config.yaml
num_hidden_layers: 14
hidden_size: 384
n_experts: 40
experts_per_token: 2
d_expert: 80
d_shared_expert: 256
hidden_act: "bilinear"
moe_layers: [1, 2, 3, 4, 5, 6, 7, 8, 9, 10, 11, 12, 13]
router_score: "softmax"
normalize_top_k: true
routed_scale: 1.0
balance_loss: 0.000301
balance_bias: true
router_z_loss: 0.001
n_groups: 4
groups_per_token: 2
init_std_router: 0.0265
lr_router: 0.00093
num_attention_heads: 6
num_key_value_heads: 3
head_dim: 64
vocab_size: 23840
norm: "rmsnorm"
norm_place: "pre"
norm_eps: 1e-05
positions: "rope"
rope_theta: 10000.0
rope_fraction: 1.0
qk_norm: false
attn_scale: 0.125
tie_word_embeddings: false
parallel_block: false
init: "normal"
init_std_qkv: 0.0253
init_std_o: 0.0314
init_std_up: 0.0362
init_std_down: 0.0362
optimizer: "soap_variant"
learning_rate: 0.00488
weight_decay: 0.0
lr_head: 0.00675
max_grad_norm: 2.0
warmup_steps: 200
schedule: "wsd"
decay_fraction: 1.0
decay_shape: "linear"
final_lr_fraction: 0.0
batch_tokens: [32768, 65536, 131072]
max_seq_len: 384
doc_mask: true
train_tokens: 389400000
max_steps: 5301
dataset: "wikipedia_en"
Below are experts of layer 2 (counted from 0) of a mixture-of-experts language model. Rows are named router (the router's row for the expert), gate (a neuron's input weights, with its number), up (a neuron's input weights, with its number), down (a neuron's output weights, with its number) and show model dimensions 192-287. Each number is 128 + 32 x the weight over its row's rms, rounded and kept within 0 to 255. Numbers have three digits each.
Before each expert's rows: a language model's description of what the expert responds to; "raises" lists some tokens whose logits its average output raises strongly, later layers aside. This comes from a sample of Wikipedia text that the model never trained on.

# expert 22
It responds to: Sentence-final periods. Periods ending sentences, often fused to the last word piece, such as County., site., ins., ly., plus closing quotes.
raises: " They", " This", " After", " These", " However,", " Their"
router:126120131170109120103172147091091135150117098149120164138171091108154079114119087101101094155085149146108162114144148106110069147133150207159153039141150132132161128154118149144147169155171168123131133183157167107092120168121173151096131169219140094168075145126151148141169093102128099142
gate0:091150046140144063099105135163081095170167150136191094145179140131160176117133084093143140129082145113147147076081156193161115112154113169164081155151170109173110142100114129149082172081083158131158125125123132141129128207188135124137147136157126151148145093170164083119134097111114190130
up0:124176101123161049100083173095045137167151109160134108139128139084095153123150099100137149158068134136097119104071141153177153150155079145147133134154206099135105151132141139142103190130102120174135096159144114138103110216121156164167113078175138151074174085131138165111115074138170110136
down0:115168158105186162100139152050152114191166131085062134158156154129123085124117122050127137123178139117163109132101093125122083125182139097161108111103128168131099075116113107156107111153186141129131151122123154138168114132133099082133157133185096161096103143131109156166122161137111157118
gate1:146149099151132061121131161150083165100099108155116119175201116083130126137162152132163081144077152147123102180157080080143163093159189088121133136091117115122084114071112175136126125163144129125165149080161096173108174049128136126128148127108080148132132142108159124124183130122146145066
up1:118144128134149094138179155116090142124122161115154175116183126103134081112102119107152098133113175118128097209160081084149127122132186067104136160124164129108107099119120149096111156173181149141191163086123067153098147094138167050140148149176058128119071111105142087128118095101143153099
down1:105112121058128168151124166102163089150048134185094100130168129167148141147099147075154159169101133073149145123132139120169161164165131138141147127137138121117148140130111130150069159143124138179111118149141134153120125193190163121120183098145087131091170112168084086096125102131067076122
gate2:147052105103158167160103133167136115114099123171036079129152134132105172145112110184076104159127174170116121087131056087112082139084105134109129148098149179160164126116164109156145092106136156089135098152130042169200114160158142129117106079177130099140120089060076155123122130128151129140
up2:107117139119177122094160079109113084122149039099137125171122121128134086121178105101142149150098120108160139196115158180135132137117155131034157111177064067101180165136095148147090099139131108114093145062106096140089153090144165150160136192090138099133160140177118135167127130167103116085
down2:110134088144089185140149183113151125133125083123106139139123112076077145123137086187182071163154131093178119194154088119109161137109108184149141118120138145089091097141141138136125147088122146153125078149196112129124110130184099097136061125173109126075149057087172090174119115127134120153
gate3:114165109105108086127129097144154102114143159153131096107110127079144097145142151057116115115106101112067122090085149143078085094115127110101123133069095149113127113160092152239101075151158128131154155125119071117112137132071074190101152113150137136139152199119103139077095108118136209150
up3:091069051109154128113064121162173132113131107134185118086097170169160127120114091139118172114115158144145134095137158135084130172189139171144123145067137137081168082116124119189114123138185096132134105133134126165089118168117090133151173174127094188088109131061129139144146147135101110144
down3:081144128192150090130137128155123183157144140109133126147177209126194127136115138171121129149156117083142178100112138075155109079134113168188066144107124103064090122133095128118128078132228185137165139099103125111183078119212154164109165120118130148080158121113139152157129174162136071120
gate4:094097126135112123141191106065115168135171118143191091076172171156170085125088160133077137145133202155093073131129143030076135114111131091093117134110080133093086102183147092086140128137158169105153095113153142130169142090138093163153091175111106146112091102073042119173115083144102146111
up4:083118111077129094127160115119111181211125170145146085109145122161200108145167145094110125138137129175089081127160053089124110132065115095119077147146081149147110088088143095070098098096157076111165093103164095112185161082114106166161125137119109187115175039086084173147103104120125175102
down4:104121109110137145138105144080140181092103122091122142140161128142077144121146090087153074168099197147166142093109156146154099138135117172135121076150137141141147178104147125149154089178166116100126174149198131157152141152175146097107161147141114097120146188145151194174136058140121088000
gate5:124114125093137121136157193129130052113090111168138136166164133133136147147146147105163073114206168114120113148170162142117130082158172083096104108225133157097126133208108143157114094156093164136124132063059116053082172068135137103149187131142112119102154147163082135104158144106108123189
up5:165115106111111113151168096180097091135122143195106095111126081070100164134107190114173135156190138187085127139098144131096094104141097100090105113195078111084119111160102137145124106125146127109171160082092106069086187176096135066144061196109171131143108179186097152081129184126168092135
down5:113109081134089132110163139189148160101099131105145150147094151163121119102122134108090135154128158127196090118131150091114129119135132159167142061160121192099149106143154217170069151108126153124122068147150127134173111124166115103163113209086097103214144130121114144163177146077124066104
gate6:148149017148139184115083173160113114083084121110108124104083172141062112116117104127114118153082118148086139170118133085135135153144156127137163128146138115118086140104135182125167121112151093151108059156125186128100063080140117156192143129197104131122157091128120079090070131110130118114
up6:109130202174107112148159146146119101168122121142156123129198132101171153061121189064172100137162145113156150094129097103148138095092165144081154136136150117107181105189104075195132165160126156135086157104144117114116123139120109122094193099115151104120094103134122191144120100112022127128
down6:140085124110189111146140125129172115092101094056138061146133165059114177083205113107099149086133058110093174141114123092149163164165109095066123075139077124083060084134121139187073171060097149098154117141093121130169148083118170102135116116173082150113149096089152135140174193104140110159
gate7:151176166161106110162112164105124127161109093154158139164118127075153178135102155143167101187089099160115139186139142083153105155178151152132186134135127044114069109189114085108160135182125213224112117088184177136148097128123107152152148132125115126158142125138098108133149103138098091157
up7:119136166185093147154170109109186153132154162169179171130130144131205077081151105064100116129158131160134113145178166089117143113146120111128143087150141124079116059120168127125092135114179149148125106118167132163121149118091169218164105084142098104094109094087102129178083149147117082100
down7:138088122150073085108194147188128109162102161159135111151154126114100170155183118135151143133115122086149128071134109165153074127120084111094095110139149152169148178140111140143147130124097115100147142190174105106111164097204107105126092117080194144108174157123139149123070137165154135129
gate8:109160177137062105097137153144169139150132163087106160190097122088149085110095102116126138112153138168098148126150164120133119163150152084105108127080135096096092142160169115131179102122084148198103127136188125156130088128122162148110157116142142084097204130120092174159119141156147104092
up8:130147091107117082106125101187158126102103130130105100097133142142191082179146131130086084123158120112182114150108080167102124142114164176082114136163121161082078078091108147084127104154142089112128131159109114123130115155147077216113123142109089118045155125174131068098101098177139119172
down8:125155079154071117116083054147102114119164126152131074134122142093199144094165119137185127145101087116100103162146121136154045050047120134191070142178135174176129129124123131102123149108124163089111117165134126101082100092158113089110199126102106169213101134140117106146157137097094118149
gate9:115118105153126150120196115135166102133195170133184134123113064169161137147056140107183145130158091138096137087158167184179106151095145080113132128192170131155163114144155125100107132121142165159168109156120144103107148169128118149144116056090101111153179071128119112089074147113167175140
up9:133158130126064099094061141123047128111098101102117126103141160115133123106161122133084134114106164115117142155095073078065132101138131162118118126051119148125101208122119147173122108105119116094067117140144123135151127066131107118098167183162147108103105159076155131149187143130082129104
down9:128087026116067123170156119144086119141115170128151166088138192077116175117165092130108122154138178142156169113111158111128106111174097120085092161158103165111118134129105146078146125085146092107098121104120138124103125070110141129085094162108120128123160183104109181101171125138099151140
gate10:118142076146167097103123210058123126126173152168084064097099094096192162166169088101118123097123097109098113140122092141104116128138134150122108119112115127105129099165093133126153198136156176138121111121066128138087170145165151066151086155124096173169159164139116092120120112129163176139
up10:077153102140084060131115126115134070078137144108116099111108106150145114129118098137115186096124204081137145109125141088084150132111151106115153113138137160138146118123104136128172100144175126121129177107113142178176109160173149088148156100171127154081096157106168129141095087158085105155
down10:195140096163171109135115126177094170240142083160189088119127121196149152171159147055125065145153157132110133128119125144150112123069114114167086069115103092127106132124152107140120154090130074182161139141157173161127176130143149127088153093116137124126159112148091113117107111142114104130
gate11:105096047146131106172078088161125164137170119096094071066165098169143144134078102112121125153114153180120149084157101119123158130125086179115135144167153162150099158133129114122110125105121180087154151096148121158148087140149090066116093103091134091116092131183165156160127126112080119131
up11:189146139082148159110124116131168118140106176112098120132094081051191137148123147151177105086153098128098077117147143104065134109106081121041154148135130083123124115100160103147119067109205120212103171092153065132176120102132161158087122110152090148151120129161077114111144152174107046134
down11:118118080114137191134118141151139195059117079150156176111109127159115113149082105048105162115086133167106127091083107096176151110131157138184115173144123132151155146035104129192139136127120172132052099177181167155137099120134159169064105121104113134177094167124176124110126113196142139059
gate12:172152123117148130124111125100150157150113087138165121117139102166079136151139151129097150145128111140090147154182149130084110145129092164109104115098033065204111138103109163106115136115125119152091152088153113107099178136203180159129195111187188115195135137169142103116123141151147114140
up12:099124101160163156168162122095083114148123138137174147074113140068086163142148055092130062146128151096170088141090147127175129104093120100150108190135149150080157140173152102159159089181131117124178166148151155138101122101112182106119112156118141109096127133084161110188145076126165129183
down12:115116139085104119126091128115157133181201152158133120145135162098147144142148204154107161161100194105073149147112108094178089140111141190163072114174165099165178168124163141182123047086135130128103173136178140105127185142128123112145111132144154139094131143168139132174140107121157129106
gate13:110068124159161114108125136170132137078099077198144102091074143171084127165164132113112149130142200129081165150106111119060136103129133102114138144109068158091091155142109217132185099129149112170132150098169149097110085149111151158110089100129153107123142080180142079128093144104135115158
up13:156072118137119150112122154129138140104125133083108121157130109141080122100136142096111208148190108112119164142102118113070141181174128107152112114054136104118080094152090196145168113146121096162140149171140141194103124140061162161101050132074171117140170133160147119095165139141146189128
down13:132099103135071134139168130138133159132106075170117098117105128152098107151143136169170121114131059088164166049176102086116112107141127136176134099116100187098154045136181088176162182180140096158089141067069115140125121123211066101093102086123131149111158166156123105151147145090163106082

# expert 26
It responds to: Descriptive adjectives, word starts. Adjectives after a/the such as small, black, large, white, and opening pieces of longer words, like bl-uish, trans-cendent.
raises: " F", "end", " H", " Command"
router:105176083140102112140114172142148126140132122056144139161176124153183103160134106161090119123121155113064132165171153095141159144060188216184142121157123201145125131131063145118120124136196201125130123157187114157031097118136155157105091137164156078198132130096151157125142147057163139134
gate0:122218182130101148150169056065151163161128132165122159170205109127121152134094119201058185155134180113156089120144141111124149120201120080092090088147134186112109094141142188047094134156171144141087122127143171126121152176155110127144091107101113177086099134164078095071170184134155106083
up0:150109158141123108067105049153131155141103142087066121166127162068139163129073195111146111175153144085156090120127136124135070145123114108078132096117182167125113180162121168126107172082146140112120104108089156164159121167147088164113122141081118151093154127082144159148133145107113103109
down0:140159189109111183121117162125165116155113202087140118176099147113124111141135134186072070144109112137099102154108192139144104199172148094102142120110115179104090105108123124175140092156194190159116167091120078181139096087157145099109164176156151127079186155165086140076206118131187160116
gate1:155125186066190143156131166153128135105143172108079091191188149135118110140163077134168086112139169149101157129102144131146153124106104079182118121180156161206164147124129148071131140160110172132117111100078119119143103122166118187143115165114159142132132112118145123138109140109141140084
up1:164117153125171114104115142158164143094080114103096075158126096199146061106155130140088112150145145106166111132097129157108134099118113071147129119166123169144149153125105150117058148146101145162103109106111152166154159116184099145128105164182120102131113107120122170117135104183116172144
down1:134131110104179160178147118098148091116153131098122098190084115127127111149147139145147170122136103159146196127125118113135106125118050149116157148093089101083126127144062142166141188097164161083135108087129150188088194048073128156171145135134091156209185094153118132145169111120133131178
gate2:187147153140180133120089109129109161144153119078123097127115113126141132082160107126138098115117065160100093099126100078132156189109139105084140082119174159111148142134139153144135119121048047160159143156125139090128165111110073158142075131069153165153045181204144123078152057117122130102
up2:158150131150137147135151158126143152124099103188110113104104120129144169089137072115173098103122066164141139199182062119169077124101119180124180136130158168131125143168182134088120144103160176172125173174129134171176147117136174135145140100064150131117061170154161124112127132069154170135
down2:136153134141150143089152079157090114177142073181139121139087077104046114171100095103160116129058191126128150139099088110099049132103124166119134131133156131135111115091133143153168193129107137211145145135097180141133187097092094164129115126129110114124182087148135179125129133153093111134
gate3:149129143164128131141133043138126125164130123091083124132132129136125094172132103088135172162062165116123203063096159160149117139152087118057113167112071139075134181088145116141087087127138098146162157147109143147174155086173116145095076094127117098133075123102147125152113119228118111140
up3:141162070136109125179141114176084143069061150132128136098114101052144159151124181112136111123086184141159090195178126094167139038144140132105143129133145093110132120209110152137142142137155171169090106120156073110095147166110148108070093145090154141114134155130113044099172178083177136102
down3:163120100132160154095109166157070118151146136071191097109143170143063105111059147121116094132176153167091091200102180197147131131105157140144160103124103144121168084153143142145105102099137085122148092117121096153103143156148136174122122068137138123149103121130110127157156098135066180127
gate4:113113136115093114125100104092143180173095154174169198101144083166141109172141105116135097178151129101094163057157089090097134090173088122137174174121129131112096117125175159012105163149151136119120126144152131108121162112155143149157153097152124117102131078152098159136028117161177107217
up4:153127122164078087122141113124116123130164158089153136106113127131107154122101094186098121176113174139120148092129176133145191123173138130161175101167190136115144156086153135046130055192131101142142073207096074091087067129154084164203192139090108139188136087182196162104089166089128154137
down4:168121149070064132114060124128219132103106148108123169134127130127178104100143105053135121147129143099104105190203142100151139128170164139163141051100135174122133153128122113096095170184197142090134088132117128168104097141211029084090102110157117071077193104096144175120126094183118124109
gate5:141145141141086173129149174115087035191142120167121126128129130160142128135151097059157166149124122116158122136180105114144105095079123140138132129119144153135148098126119106063104149185139184147152121138152128153189139144135133146190124127094184132139102190157183068166104078151118158100
up5:129066139107113154114200071058089104129122119147092151131102080093083135118169159131138108125145079134142098140135175115124179148131127166121151111114074086098101136115105134147098148110142156136113135147123113152152153120174075121069095091113124133123146105108114209115150146101127127143
down5:090107158154112124108113112099111084162125136113124161060098126082109143157152121107133121135157092107139121102109088149136104165129195109099086122133117142066099148104122151145131149138066152115153147090132127122137157117088114100121050125087125125169107089169095169108119138120107100147
gate6:168130106104120068078114155098124168154126126118140125115135146135148101090160171148130107098121106165140144120173067215156118152111142128132109189167103152138143144156129144132157161117090129157171133167114169120163179147135105163178118125106111221119073138108172166146133143152142141124
up6:173132107102069132156179146132117073149075190206114121141173122144170194102126138145133143096132103143180105180115110138141093127131133070111149124154116114111143159082145129143161178127165148141139122162072088162147110127204154129147179096145157103149152111173121103099118078104137077179
down6:154123147091107145151084093142188111065091128134108129102126103148126137152133130108125125125121129060120128100094150164145091197138128095123127075093203169136118067151125079181124084045126139141122083163120161168156106100177099171109147152180121103146156120135168076104092100110163097160
gate7:153112106131127090195125132087146130129103126136191104145128160084118136128120119104114121118101159167121159087104189070103107121144151086149157174114119179098122134124130112115117118101090149134159148144143097128084133147117135054158119163135120118119140122088086153123147138181140186145
up7:139122143159149137060128106087097124158171084100115105117104098078068145093156171145107102135114084100116116085111136138084124114052134097098173145143141051158069117118099137082167118128138108118084223105159095088148113097106178112147074165090099181068172100136150111119090114131124062158
down7:176121124156172121099079213130088173166160132170096153156118149178117161143133188144140119091104125153105113165076136138135112105145189109155100122114101109154155152148164157128186099153149153091091149147115163118147089181146121094160106107162196131110143074082124091113164155103192121124
gate8:122127074180140109096148128062063132119100123143155107102088106089063083092089120138168128071142174075167112146097130161118141076124159118099116156143095167186107126135184143124162142137152122183127139141177134120146168147158170160117181135126133076150147102130101117114157119147086076114
up8:138087147125148103215080147098134143128171117122084115124111119143106124104158146224139079127100164114150121152086121160111161164174152148089061091040109094151201120134165109103154162129175102146125133139105094125111165141145180090146118113125091130109124113161190127101180141135154149172
down8:062142068049080185208148133161098118103123115150077165104125132118140097176159193132103131161137109099111118107146110134166132111088086180113121096163064107125123141103159112105162120108135118127141123124138099145126116121123112089100118110120143137156225142187171068130162143150134120135
gate9:160129104089096135172129080136093119117124112089107111147133167159181117071132124139127143070106185135166106165079145103116142078136126130063144147139234143052152155167130138106156151129125143139073061094131178140135136060137140153101136205137085137117148167096090125082180135145100097145
up9:114115118134153048124078152076148141146133154177138189104187111152145154133126138147143152161147077144152134103143102163151143127129129153104123113109086126094085101065125134202153162199196080102170082102186125143169110084149132083128129188181153107141141214061176154105157147133127110147
down9:185163054119166168163112129129133104134094172069192148196112164188139153101196141112116115085150101158117140172142143154165082192139147124180111173102084137112140116141144089169101136122173111136125108165168083137097090178101143135174137137148100119088080111119103125197178113181155135160
gate10:098109171089126109148188157099145137175112122113181094146099181099124093133150097075125124130137083151081081145140132109139158189156145132124114144117190152128122124080148140139195109110105177114164072131137164130088076156079097157117084078141143176145168096120145136187161145117133119122
up10:091139116134127163094115138115090166116132131164073138124146132141119135131140157098142133123093089180120164105208111110138175106131079171173232180094118140160159208169110115138090019142108161057160153133110170158097165130108111086134118085089082152171117128173087149128066091167134154123
down10:114091068166146164104112118079166176101107114127165105117155144094139028150124199145154141109103162148085087122098084118155056143088140111126093154102113127112120125147105105092064133116141161119135111116074137159152218116153139127135152072105125109115172100164149109153081122142154086116
gate11:128159115118121157161161108179134095145059105078060121146094144138115106118169075160140117124133137167123098112131102196105113109131087134159156128123129082115098125073197128141129103177129109126038091094145113105142142154132157118119121161058111149126119101116141092134151136130146155166
up11:092160120147218131196153165089152136120116139156212082128135103129156168110088166121092132105126086191089106140146151139110125163137138182100138181106139105143169128114098067137155155110142170106152073175097097177101098128140148140159087140185124112148088107138172174136119116132087127136
down11:140105121142151124124133155102130166117112120164101136130143077134152107150088138108101085155133131181111167166137169145196058121155126073177150109095116140153105143094079153117095158133155124137160133164155135113139151163086130142121167079085088145147163173109123149113130141132176105137
gate12:115095138088106116103144093122116084099148149089185173120121165111095134086168132102138126132162100103104150169180137150093164105137126058071089140122142177113134131120125120103151083139121125070141129075008081056127173122126123084132096085171145126125112129114165158136142091066134107151
up12:137131101094125081153096203197121135110145124044081123149163139141104135146098093129182120118119176040151095147117130147099126124140115137082109137179116143122160178164165164081178171169136123187103157099155162122074096084129158110107076182109100046137078122132166112091063138136136114112
down12:123076101128165118132177129131104114120142154138158145096118115154131128102146111154119135141100121084176111152117152081098108127125094133115116137117115168107151143156136140173128070108130066115125110191219166154126143202133127149118177079137091159162127124091080094164125103121129166154
gate13:109142126119181165064138107124121173122085081113178122128079145108146077130145071143058152085085146115149133102139090166119159188115106070174070088121114095146152139125188137136110164085171096099149145135166125090132153169093156130133098107103137125055106068143082119103119173171156155126
up13:141138111055053173105155075110090114129099155133095078137126123116174108094147129114133102048114062115099102095125097133099127180156104169123158148130099137089109123182145140134113126111102117163125154193032126098078091162120156133115126127119154200139136189133128165116082145204138160148
down13:128102160140118143139120146099154150129127104061225096091156143109119167121185098129081163123108070126075076140131174156137177066142060110097135105111123119098080062139122140124110177102132143137178087152155129092134173154119165207183068151130073125152120146098107111104115124134145068219

# expert 25
It responds to: Closing brackets and quotes. Closing parentheses and quotation marks ending dates, pronunciations, song titles and list items, such as 2023), ", ",.
raises: " were", "​", "\n", " |", " leading", " that"
router:086136089132101101146128138120196107124099079095058167125183096118102146154126113123116162154129170066075143131156128094104116121106197143154142069175147154105169177189096111184106090132178117117069154178208092089111127124150125162099095149171137120168094126066188167115141143131139087140
gate1:047142127116187076095126104131120081097156138125117098127117075056057105108092101133182173126111110135149058116060144110119093058093168108110176131115163139099109134201072153159135130139161169130185143194126103104165148106122155056142146210064157127129132080113108176153167127099160110122
up1:089123119104188072113144145106116094137124131119081141161070142075079085122085151150201190093135091123150108089068105115133079100077179095141148123119156140170076170183100177161139110108144153093184109213146105129184112111079104104110140184128122125121116089095143157102150160124169053118
down1:101132100110122146100136109194164148115154122108132116117080116089144137125091075115192128084163144159136094171122149138121174103169100159114137110181112151120072082105097084108189126100101105125085080139149130137074112135164113114160139113069052126106164149100214102165171170092060107100
gate2:156171147193150156119114078162112075109164151135150136091127084116097189098131155089204118145134189152148136129160144112143143123146148109089087075129109126176151157101080095110086061125184149122088156163075082076110144176174140158143128118149098115136177110172138088138102094118138160118
up2:096136135140135122121122127208132111125115108144098062109083082126150151114111158138147164150123091142154089153138119148192111173113136165134120109090134146208116179108116073109124061087107134167141121110137104120109130077110128158129127112135135130133126133122164132164155105105107108185
down2:184192156125179168132120127124120112150168077116150158176118093154100124176151115075128148138115099137123108125127078142129147199133110130096140124172159135136121107136122167099173112154151103127127093079148090172144144094107106163160079189167131125089100117166115101109147135117128131204
gate3:071153181146057100117115082113139076099107125079077072142183128193107167147141159178098158177126169095114121150154157134187106129107083107147113070136128128076167139137147126114062109083177066078130150127125113107166142086152145112136150114125165188115082203097108147131093140134107066143
up3:104099157085177133091096174133094162122123091148143140110125164113161082130097110150125081117155124152152158159104080115110150163183092156123129166070171121151174141112141134206148128136064112093122120142145105136096133132084099117093104154182144143137145074177100078127091111137138101114
down3:143065102139141088129062124115096147164139114157086111165146126114116165232148170128099047086122159176121068172133102151139134122114128107124116124167118114092121088122131094099149137110149137146102134103069128085160109132029118122124087131137221156169104110109102225111151093086156135124
gate4:147062173141064135181131140151108161152149103113128142161147118110147101149103085172058118111112124160097152105121123126094098062108079062215069142137157138199074168108093160140114075124081114098140124136122185079142116125121126090153094131112109100185138080158129085115152157129160122084
up4:105199121096168114075088069101115072159144123125109119106095081110133212110143110080173122165165152094162103138143123123123160165150174203056141150141143122072200098121154100112177159123151139164147096158156076169110177176161165123088169116121129141061148177163145170176092110128164080172
down4:109072150116143124119165174137102134091163113148198158153110167145163164114201116174130178130072116141115121085110175097155066185165097159092104091171146088128140122091098149120177157169080094123077122101134139173126129108061097212125157207136136073154090166089140079173064130129085191137
gate5:199139122186107135127133149070125151113118101066080115086171107163116108177141108072089175108086154141114076150172148113091096088108115167149155109156120193077149150131147131125149106139117091127110126187125089159121140094155167094092149095110055115133098114117130122125051134144173090114
up5:172115162114116066165147165141148079216186094170126156174187141145087130109137086141169100111122112098094159137112149135085147067108196158115132136128176016148122132088136153154183138132167147126134126130149118124161142100125135154140117140156160180113100119140187166071125138083126138159
down5:183212118082137159173172151122060189091124086113149129151097097059134096097162159105136109123173136127162166078096124126152110135156093188120105159123108085123101131137119112092147104139134168143179123120138140139120102114135099144112157119111143118139110146092117108107162087096094156097
gate6:176122149157122130102109126114071139104127128146204179112164102198155145092141090110164120140164141085088143098110144114155178187115100201119104160166126064152163128149151118108096172120074097147182134099118122118147165144155149106108120072113186074153158125117151140130141129168136203154
up6:095131124132086154115169131194109150089145097122112103141074092090109082127076107155124172128119082163196098116138115126100145068141124090119182107120106179071079164145115123137139083136160115164123151172089146142107105089135165084153121167106064135124160129143132054123174114095099065118
down6:197131140109081143085102145132119123133111129135143180073151150088135133114128121169156075123134090155154105089177091100147148184202119076114115147122163115105158149161176129074123108098120092122132161127134120141130129123116083146143099139109145093159165183154069154099121093147184151129
gate7:137109118118167125142091100206142165099171130138148132089125119150134108159133116086110133104151113091090129095130105080116144139163067135181084058103121157093122104133105165152204142096111156138145094056124154210104067145110112159096116123060145165067142088112110100131138088153127102140
up7:147097128128107137123124155147137161083159138076137136099165098142077143127175095059141088139098185110134146103187156158155169097151119072097127105147150073106079123148148081149109147115099108101148129091192106126114138144109075108069102101132171188122081115157204164047124146139107085127
down7:100066143116087143162106133079156086138077213089118129146121142165103148153154115097113151161097159173189119123168095177161126069141162124165125100104185165145085137129096091143144133138085119064125060088115100131109086117085157132126132113104135159101050121132102083118162128141142100198
gate8:140136159114137152161121092177129082142117174102113106175190090131206159099079099099122172152171094171139155069141097118146117146140129089137136090154173101182228127134146197168140127141123151121195143176088139124129121104160167090162121103151135089150130134167137099091148193121123099070
up8:106128129121138203190181131156175131143131156115044117118129090138126141105118126078116176127157078158119171120091109090142070094095107120139148067149175098108155149191108156182133088138099179068130140154110112057096100074073134067128112119137150044117133120154149141115177126134122154110
down8:110074158150149106141115236181112122083091184133080103188185131161081084160145145127156199111157093132175121114056117179161078156165098161099129151123122090139113143138111148112181164053143135099084118111088096168102134110112115093126148132072112133159253121139155122107155154117194147181
gate9:184156124128080135102149151116183113130066121122077078089069167115120077120109125153108090156109081192146082120079122164134122171104164133137149105063125144127106150097095148100119086078101106082079095134144082163095177097093158186144144095129102142054131192120080175140133065175148126123
up9:118139101102161135145155147117098093175114130087182147166128120094111176107186130079151112138111100094140165163038081160152155164126147085130158182194132149111139135108146130079103159122111187136165139088090119054106102137144162086087172140145186095123142093148079113110105074131179140119
down9:109145126066157125130137101128185148107062165110121105130139138080137136133119156105192133161114106094115148116156133120174145167134124133096130079110182181084125183172179109083098032104146052054134129128150078114071154067121111179145094169144090146093147154150124177122154178068123109133
gate10:133150121175120143179093173087153125083088074111110103129185126089133185171167150132140107117112106135117109098115086118110044110110152095099094141155127117102144093116130186098143115116106170187172132198074132164162145114090115177123175149180153144091156125104125131111117175096078105213
up10:163132149129084140103137159144098107159115169100156093189083128125138080136089164147132117123134138099136143146145088196134150184143111169162098125045154169167094060140154080104096171166090148135135094088185083106086096109114184146145102133105089196123107073119177108098104101116148172126
down10:123176109113121132140160113103135078117112110127138085113120162153137156116132111141116113151184146112100157100107178104102114086158157140120171106128102132116123168194051144083134114105098127160152120077085137151209101127096118137141117113148129101112112135140084205164158124127168090186
gate11:165071126139136107128114119098055136148136101133147099130141179145130150106141134141038111174104097144134137137135160181112091123185122093088122127170146153128068110142129124059158111131110143143102177072164106134130136093095166117149164108165168141161121146131169106154090119091084094058
up11:149045121134148110164129124064104111141110109144100106137160183164140177140128129130089157130105081116072129114178124187107102146185118079134097125127142146159078097170102141097154074132122130156142110075211096077102139068111131121167155131187182117174114155128154106160083125094071060119
down11:144117109135120156165121178134168161057136122098159185178121111153086134092166133158142134146136166131138085162067031106123145162125133110136185177085105135143144123148159096136127124121162084134180130133148147144140151084133095118156074141131148076103166103174114153150092157194145158110
gate12:090201171087107113103104143129108078136173152125064064156158109048144161148190164138166169127191184130102159127101105122174161096164157084176144116100153120109124134091159127129132077125098170116099099156148138064115106200119153118085152119128124176128131102180101127141107164110085094107
up12:122086141088178130105135116105118145090106144137139162100106147130105090117119137090128134144119108147163179112174146066109164179073125187080118104183084100096167160134094131115120201109145065096140095062111122148146110161177104091137100146172137137138120182155132096203159159099164137111
down12:073106079143107178103169117196135120180129136077088100083113151146173167055128156104121154156148157172121138145173123117133133092122083105123130174110104194090109147110084113092132187185153174151114141142180140092081091090095138170108093090154094142099147150159147106161083138128114115065
gate13:105174130090086161142096128086173139120159085168107084144093128119173133113058110106154129147139129201128125104172113109116102077136183166163155080138149190127058156183130143087123044108169106119164085150135127098130125137126071152126173113120118195144090136187154084111143158113123190158
up13:181092132181192072129160148118045119145122134131098188138150143147163149179142117198124149107144122082090112107140146164179162160072039101153113147140165112169202086069122107090153161157070142129094131111106132179147168111158150071161136148163104117135138196119053121127152138134105111081
down13:072156203128151118145117166134143116120070119090174149079130074153106113141141137111128138142144130122114149120124184099134159161136096118157132129087207139112123105101144153152168107021159119090141158095143130129162139136163136118135113146122098105108078120111100181158165101132181118139
gate14:064152069153132098132091143119124128163074136122111160105161086192110087136048115109124179130146167165071095180119122085123135122180245208106156111092113145135149118213140132165093132136121132138107144144123132116151186113136153120147187098133096179076134121114083124162128105114110101136
up14:088162120116126082152126171159088113120060125126146098077157112121070127127160142151184186161158126086181172148085091087117149148130125119105114135098130123072115128128154132136100140128095170175062119114154122139135126116137153123139142103119124197138102095092101088162085115136127089128
down14:145093087197154127122152140136103125148112142175131075139164139076117104090136133205074091132159105117158150084147093175160109120100077164153116164093165123112142121123125148079185108110099166087127121150105112140144091082139114110133113103084169150137147056097146148098130127115141105124